config = dict(
    d_expert=128,
    balance_loss=0.00204,
    balance_bias=False,
    vocab_size=50257,
    norm_eps=1e-05,
    beta2=0.99,
    grad_clip=2.0,
    steps=3775,
)
Below are experts of layer 3 (counted from 0) of a mixture-of-experts language model. Rows are named router (the router's row for the expert) and show model dimensions 384-511. Each number is 128 + 32 x the weight over its row's rms, rounded and kept within 0 to 255. Numbers have three digits each.
Before each expert's rows: "raises" lists some tokens whose logits its average output raises strongly, later layers aside. This comes from a sample of Wikipedia text that the model never trained on.

# expert 4
raises: " not", " also", " given", " never", " taken", " held"
router:124090062132189104133161169122138163130134128163120084148066158099085129157133185171097124108154114133135098156132118078150084141140155183116143141144133128121157127073080156105150172158131161154168144142135173082058149173099110175099121061131155101067163144127096161145140150175121175159083163157143132076110135137107151088074125123143126087144174086138124210109093117105168156061113

# expert 36
raises: " ", " The", " A", " \"", " In"
router:150139157127123106117081140089127138171145130182153117127176097120094141104179077078167104180147150140181099164165138088105112179109092163183196117166111152169123052093212090151114103077086090198072103130083114141126175183125125149110158153103119135146164102134132110108162142132122188115144136118089088145167127093144132167113137096130158118187123194108161137093178064148106193124075

# expert 7
raises: " final", " entire", " same", " first", " whole", " latter"
router:129057141136131150107144135128127090101164147135123109086195218103137099089119124063175071170163117142122155094149072128167123096121128082156197097129128158174115119125164158130123137149165100148160155103138100168194192159151132117115106080143175131111105161184127115127152109127056177134097100172109104101091177130099056095081131135163185103149110127170187158144099165128144139136074

# expert 12
raises: ".", "0", "–", " in", ",", "s"
router:123123092165143087158154156157179103114089099137142114179099139128155109174143112075115150165124122131106070133114081109149109145103092159153162155099064083120162103218126139091171153154098149127126079099080128192144141148095111182137091087161204188067100148148096136089093064159124137174095152117160131103148120166126136104150152139179114153138119181168098039148118152125135152099102

# expert 35
raises: " and", ",", " in", " on", " for", " ("
router:145073136127150106031064157145121109090138124201146142113141144090112090116186158143124127090068128123082162120114086108118112175140123104073130102123064132071133076165120133144161049135149122066117153114135131073146112164110113182088109120116209183120088116157155178112186136144102088111138111145177152094120110170176132120147126119189145099111139145147162093102140153118085128115127

# expert 15
raises: "-in", "-d", "-l", "le", "os", "-"
router:134062106149162088122043104169128179127148168171112093136073114045066080109142179104086162120090164077136072070195070095140094117132143128052140084106135176113102141195160128160138165119123179128108119137085176141104141158110142207109128094092134172124117100099141134185127129134109042099159190099096090080129138171139090081106074108147144092163117219105155030170147103197126133068166

# expert 37
raises: ".", "PA", "ut", "ub", "ud", "BI"
router:111125091094139098107116159219144146114093137099198124128150115090145129133179140115112159182144161121141122120109020104165159167163161086065129093117088130141134100195168116151143089044119162117104137180092145145131167153155077124107078092080143192139134067157076068109103072125123169102135107150142052133118145132152085165112103123230154130162147142132198148179130084154163110080105

# expert 23
raises: ",", " and", "'s", " of", " at", "."
router:107073085165157089083090116222164101109165133188099131156100115110162071118126123178139141124056178116166129101116069095150119072187151155148133054079148172151138108197122073176125120125107171125165118119109185099160149150091151116135167170119191127081147106073039131140105136144142159110181148136094140113168119070141112139142124127155088077145130127152118105130073181116077126131128

# expert 16
raises: " Preceded", " Number", " Total", " Notable", " Name", " Turnout"
router:161135174099108100106153121144123144149139139117155154135159097031193185111173108135116193150126164123179167093128125132152190082111115145121131082111144119110136126190153106071075156111142139089076139163166146162163120174037124123129143113092137106105121178101121093111142119123128171156058162190132111098101095151132071144135114152147139100140121119096105155124083117145105138097099

# expert 30
raises: " of", " years", " other", " to", " year", " as"
router:150137102142145114130112154149112173104139138100144111093155160077172110147127140109157119116082154111124069088184119120082121128152173104082176165159120106132108079167178155091143124107088115112078130153127132164127127144167116132059075146141091114104159104105139134097175112127171116154123124140081125130161150118152118097119185141155126137122096127164163107082051093099087080092152

# expert 22
raises: " the", " a", " his", " ", " its", " this"
router:106113124138110099114148142110132139096133192156119140079110234122202140115113078169106129147124156125162113130096125105184180112142171095216136157151156128122142072168230059169113140109154167109092083105125137157164180124131127121091135120158168067154112115126069095136129116149115127090073164125112055151161110139119133085169107122149086124120123129117135129111121118123124149104161

# expert 24
raises: " the", " they", " a", ",", " he", " it"
router:174091154154181097135114106129129115111153133142158168155148151107111112149133088149116107112123187144092081136174063082127129116149115194060162095183103102127109111132144100150150130136073187146142115188071141093100109151105123150136102160164118121120097120109159099133083160113132114104154123107113051117156126114125110118155150139104144143116090153123101066153082130127165132114129

# expert 33
raises: "ct", " its", "f"
router:108081108184175069074147076136108154139183129182164102156122086108112100112178114130105167131055174069156156132167073083147107168157177118066149099150106151076111098137111102170156095126095194145123159168131144127100205186058108166082086129142141137065166121136098165176077157185113089111110164156117100075112082145140147133101087143132135135151129170169097090120108112170089105092103

# expert 14
raises: ".", "–", "-", ".\n\n", ",", " ("
router:177142097134101106130092140184120118141167143121143169120088124174098113148169140086149096146124153066097129127114108134104150155116108083068081121173136108153131136202169156129163118147076120126119144234110088104141162135143106134101149082157098141156107046156096072156084175104143106145112178190104091107099089150154130093117116149149185078097119180098091140159073127088053127130145

# expert 17
raises: " and", " of", "s", " in", ",", "man"
router:163090115193170107111103145182106182103185163159154119137124116079151149208176115129135115172054128095126112154162082116135155120163134143093075060102123103087183157175188176119121101099045136122146148142061129118092152172080131181085151103164172136095100136102122154094118080163122067159178152130086079108132131119147121125100119150127128130127062161127130070179121135131128145123079

# expert 8
raises: ",", " and", " ", " (", " or"
router:126126138128144126127140111174204125157143154177196161119157197151137085144189129090121183157096169118164117107090069156120142133115111078052130132122126129112124136148152169138116099199102108146109126136142128151136122127158123119134098123134114148131121108146116101103091164196057088150106126130144080093138118131143121110163111132135119170129122116121117109146158116092151139111067

# expert 20
raises: ",", " used", " included", " as", " had", " served"
router:115137062176168113149136155160117119197082124135126145157139139119131104089136159103157115090114113144166148160138080142187172133125168156116109115127161092185139162143103093097104125105103171131104139131125168153153181144154146179115150086114135137101204179143092158146149064126085127121095124150160163065086082148109097094123156132165142090159175103199151118121108130127133111093181

# expert 13
raises: " However", " She", " The", " Its", "5", " Since"
router:119116099177144089174127120130192145125156131118115066112168132153105135151135111058081105112097113125123119103174131074139100098115150075139163143126089099153133073150117118120073092154137152148069093183099138174108136173134114213120065091091122152106165126095103178153162115130130060082151174151170135114161172102136173150136108105135153131160190226120148094162162138174127112100140

# expert 21
raises: " in", " by", " at", " on", " the", ","
router:122147146119095080146075130146175164112162237129160153133119150089075109186156149131110137099133134094161126145138133086136113162137107115109120118085089132108112094171136091124163107153134130142143162172112163135110121148061158138133096152106169130113130123184121116087158137119098132112104142140138143115166095109125134185123101127091071086132161135139131097108159103128066152118054

# expert 6
raises: " of", "'s", ",", " and", " for", ";"
router:171074104203160091105069121169088155123157140157146102161092089114134091142203145157109184096060164095130158139166076076165125167138124135085177107149083119107122110168126120137123118128090125082100137114106122134100178174079134163063110137114160155066142117134068137139120101155133110120117215149125098086145097128162153151101087112168130134156150165170122113097087126141104156087103

# expert 1
raises: " States", " Nations", " Kingdom", " Russia", " Arab", " Press"
router:150070120157131046144101152185141161127178186171129086160144103109145134137181139116166134103050178075140130131158086090173104143110153122045147088106128134100147118161124101191129098140068153100113140167036130067118197158072130141105129136156170155104101103122082146143137131169120077123112155172138116077143116140173104125133131124177111136098093171158104053143140107145084124112107

# expert 3
raises: ",", " of", " (", " and", ".", ".\n\n"
router:124094117136162107100114147192130111080075147155183189160111119150074129136088115151128062120080139152134153110128140088079173154078130133071083110094154085114160124196181066195114138070066136177129136131135167117122133152124155157095121139139121136174111077089132141167156151135115076114101144097133118066164093195143155162126124147172087153102141141133132044070168135144134143077136

# expert 32
raises: ",", "'s", " and", " (", " ", "."
router:127110109116122112148132057240092165139097155151158164115158114079128110100143105147111155108011137065141146128161093138166136098090113173108167175138101140112139098173096128111113133167078140107081183145116141152200168148109075134107119099167198130102132135150100149079125075135105083092060114153121110136097123096182121143123122133126106144101168163189114129124140112148082076120081

# expert 25
raises: " and", " with", " |", " |\n", " according", " in"
router:096096095121091096109077146147079155076088117083118128176126144151119148156162155120143075069105194152171087086171129087192124128131122110152122106110114108145112090123129162167190117142104175177134143143131127126114166185101174115097154145144157145097130100153120184133146167133112056083164190115100054111167130094168072107178128103126103139108093220135116148103187150118080080128085

# expert 31
raises: " the", " a", " ", " only", " such", " all"
router:163070126183099073129120056112156141148149130174133110150149151117137103132192133081155116146134087149090132159173133114164065102077116106077164106130073170171088133106166126146180128174137227150134167168097167144073114128124143179124103124149103116133151156134127083138107118149136122114170104171136101076096132104120111161122145145121086145135122163133094113123130148136100183098101

# expert 27
raises: ",", " and", ":", "'s", " of", " also"
router:139088121170127086109093134175114156114164139194102111151170118102114108116171154136122134118054143125168165135107075116131098180166102103095112145144117152069082166219152096128171171135100155141098171112135116129105137168126136190162151141114114097086149068153088122187124126129106090097131156116069124104176179073155109080099120132147228099106091164145086094151083129100123110079088

# expert 0
raises: "20", "19", "18", "10", "17", "15"
router:126121169195139083130139143160130143083148165108218108128089234123157159190109082106121144173089135130183119127113139150093144115109095122093176118192087135171090146125163133091165175107125130123154117103071127116160124177152099141144130114105128156086124101190130156152093114126116097082067166118116138097090184166125086137145165133125176140074128182224172141128129074179144169021141

# expert 19
raises: " and", ",", " (", " &", ".", "-P"
router:111089054166167121136155077197147090169151168105152079148174087097174090155179126156121108124022160109108161127199106122116115064161145113150120176124103073178162147162084113147148081139089162120164162103138196088139182160117116112101106093150184138023122163155119185107135090132124101159144150164100121094161133105119102119144184129139082156134111152236137128200135154114115138127161

# expert 39
raises: "|", "|---|---|---|\n", "|---|---|\n", "|---|---|---|---|---|\n", "|---|---|---|---|\n", "|---|---|---|---|---|---|\n"
router:137111107134104067094069133139102136104104172209156155134118154135147079131195163129172164116063158111099107116117094085183145130174157134049200045135104115066156123124185153190170104187113095088096102121106135135087162154148125107087103150211152154131106131105089161079146137146139085156164164093120130109137101128145109121145109073135087121156120119196113066115073073164129081084105

# expert 5
raises: "lett", "es", "ers", "er", "ves", "it"
router:145081103182184071109090158164095168081136152199170099153120054082094085134178184152109159082065157117135127137165087098154110118152159112085142109149110137086111089152119111159162097147091176121102149162073172118147178171059110126081123128129162163071178117135113153147121125151112059129121172133126089070114097149129108093141099146173146111118134198164101077122102124115078134096093

# expert 9
raises: ",", ".", ";", " (", " since", " |"
router:140093109117170098126123149181111105031149136105105098170139135165151109150150148151081132084080176108148158171158113185144137079104144163099129175154086084090088081174150129144121161090061100169124147214107150154112130170087056164074094120146132171103157155065150189128109118190167096205135154092132103115131142118155107074150107108183107123143142125126135062151113127152060151093071

# expert 38
raises: "B", "S", "I", "C", "G", "M"
router:057107146145111092146101141149109149119112172135140097127135180101138121146119098108174157183097170108112159161102176046157154145160132096113128118178071126152132115178232133124194133066121148102103172169142168080093146149119050175097217101162115131100130127190113112114099174123116079118107177151148076113126090161097114159092153096118156098169127183224160107145097085070109070107109

# expert 26
raises: "a", "an", "as", "f", "ine", "c"
router:151058094185168069109083100180107149117169154152182090123143093120133132120208170149117166080037178075139110145169066068133130105151169092103146133160087119102123076166105104149164065139099202133121154150101168091141187188071131175082109107161155159089154134130102163146101111146135060105142147134101097074129079120131123096121155178135116152170104173158093102171137163096083149107102

# expert 28
raises: "y", " on", " in", " to", " with", "t"
router:169071107169150087133074141179116175096168130174145126128085089056084090137198154180131153107077153098162133135117087096144137131171172121071141120145120124110147079172137097130142127119076195079117104152115154137122181159064119153072109145116157179084160118132124152112114127169110107113124181135099102107118118101134115097137069153134135120143099189177121108125153139151091105082109

# expert 29
raises: ",", " of", ".", "/", " and", "age"
router:139069117162129101149160148143137121144094135104161124120078098121130139149187198161169163124108160125121191109095071106153170192117157139112146112145112113146151026170124109128130144138116178126053087148090145144030149178127104117149127099185092104130158096112166098177107155143129125162116153082120125131132202109147065051137113117174112145095133154150110079146112083064144138097072

# expert 10
raises: " and", ",", " in", " to", " with", " of"
router:119097132178161095150111135209113159163167177152085132145101137107109094128172154169203141111082131143096103101113087055141097102206151136079094082097106083082177161244177122171173137085114154114085108139121145093104130160154148124144132054127102165147167135094156134155105082179108148094173152135170045072117167130122133139123101144162089067087146142127126043123120133114130083111057

# expert 34
raises: " and", " ", " (", " in", " of", " with"
router:126147087146119102090068165153119162073128162162140103142112125133092120121117159134142202123092117119116150159108080129157127135131120115127170099118062116084117097160123170140146139123095106143158194146127215144173188140123127150088096110118108138085143195167097104124102106138149132165121134189086115134125121192123134161109127161146168131100090170136117111107131119195074160125091

# expert 2
raises: " the", " ", " a", " and", " other", " in"
router:133171149082125110054144109112139146102158160126147069102168225158159126161133147127116153150126104136126147128100108164115169130134149082115118146092143077125068124098196052127115139163152138151104148076116170087116191155099095248124095145072118176126096111084111128116139082221120139139149117101150055050147116172130153128133149120166135111149094149151139142164136103159120090128104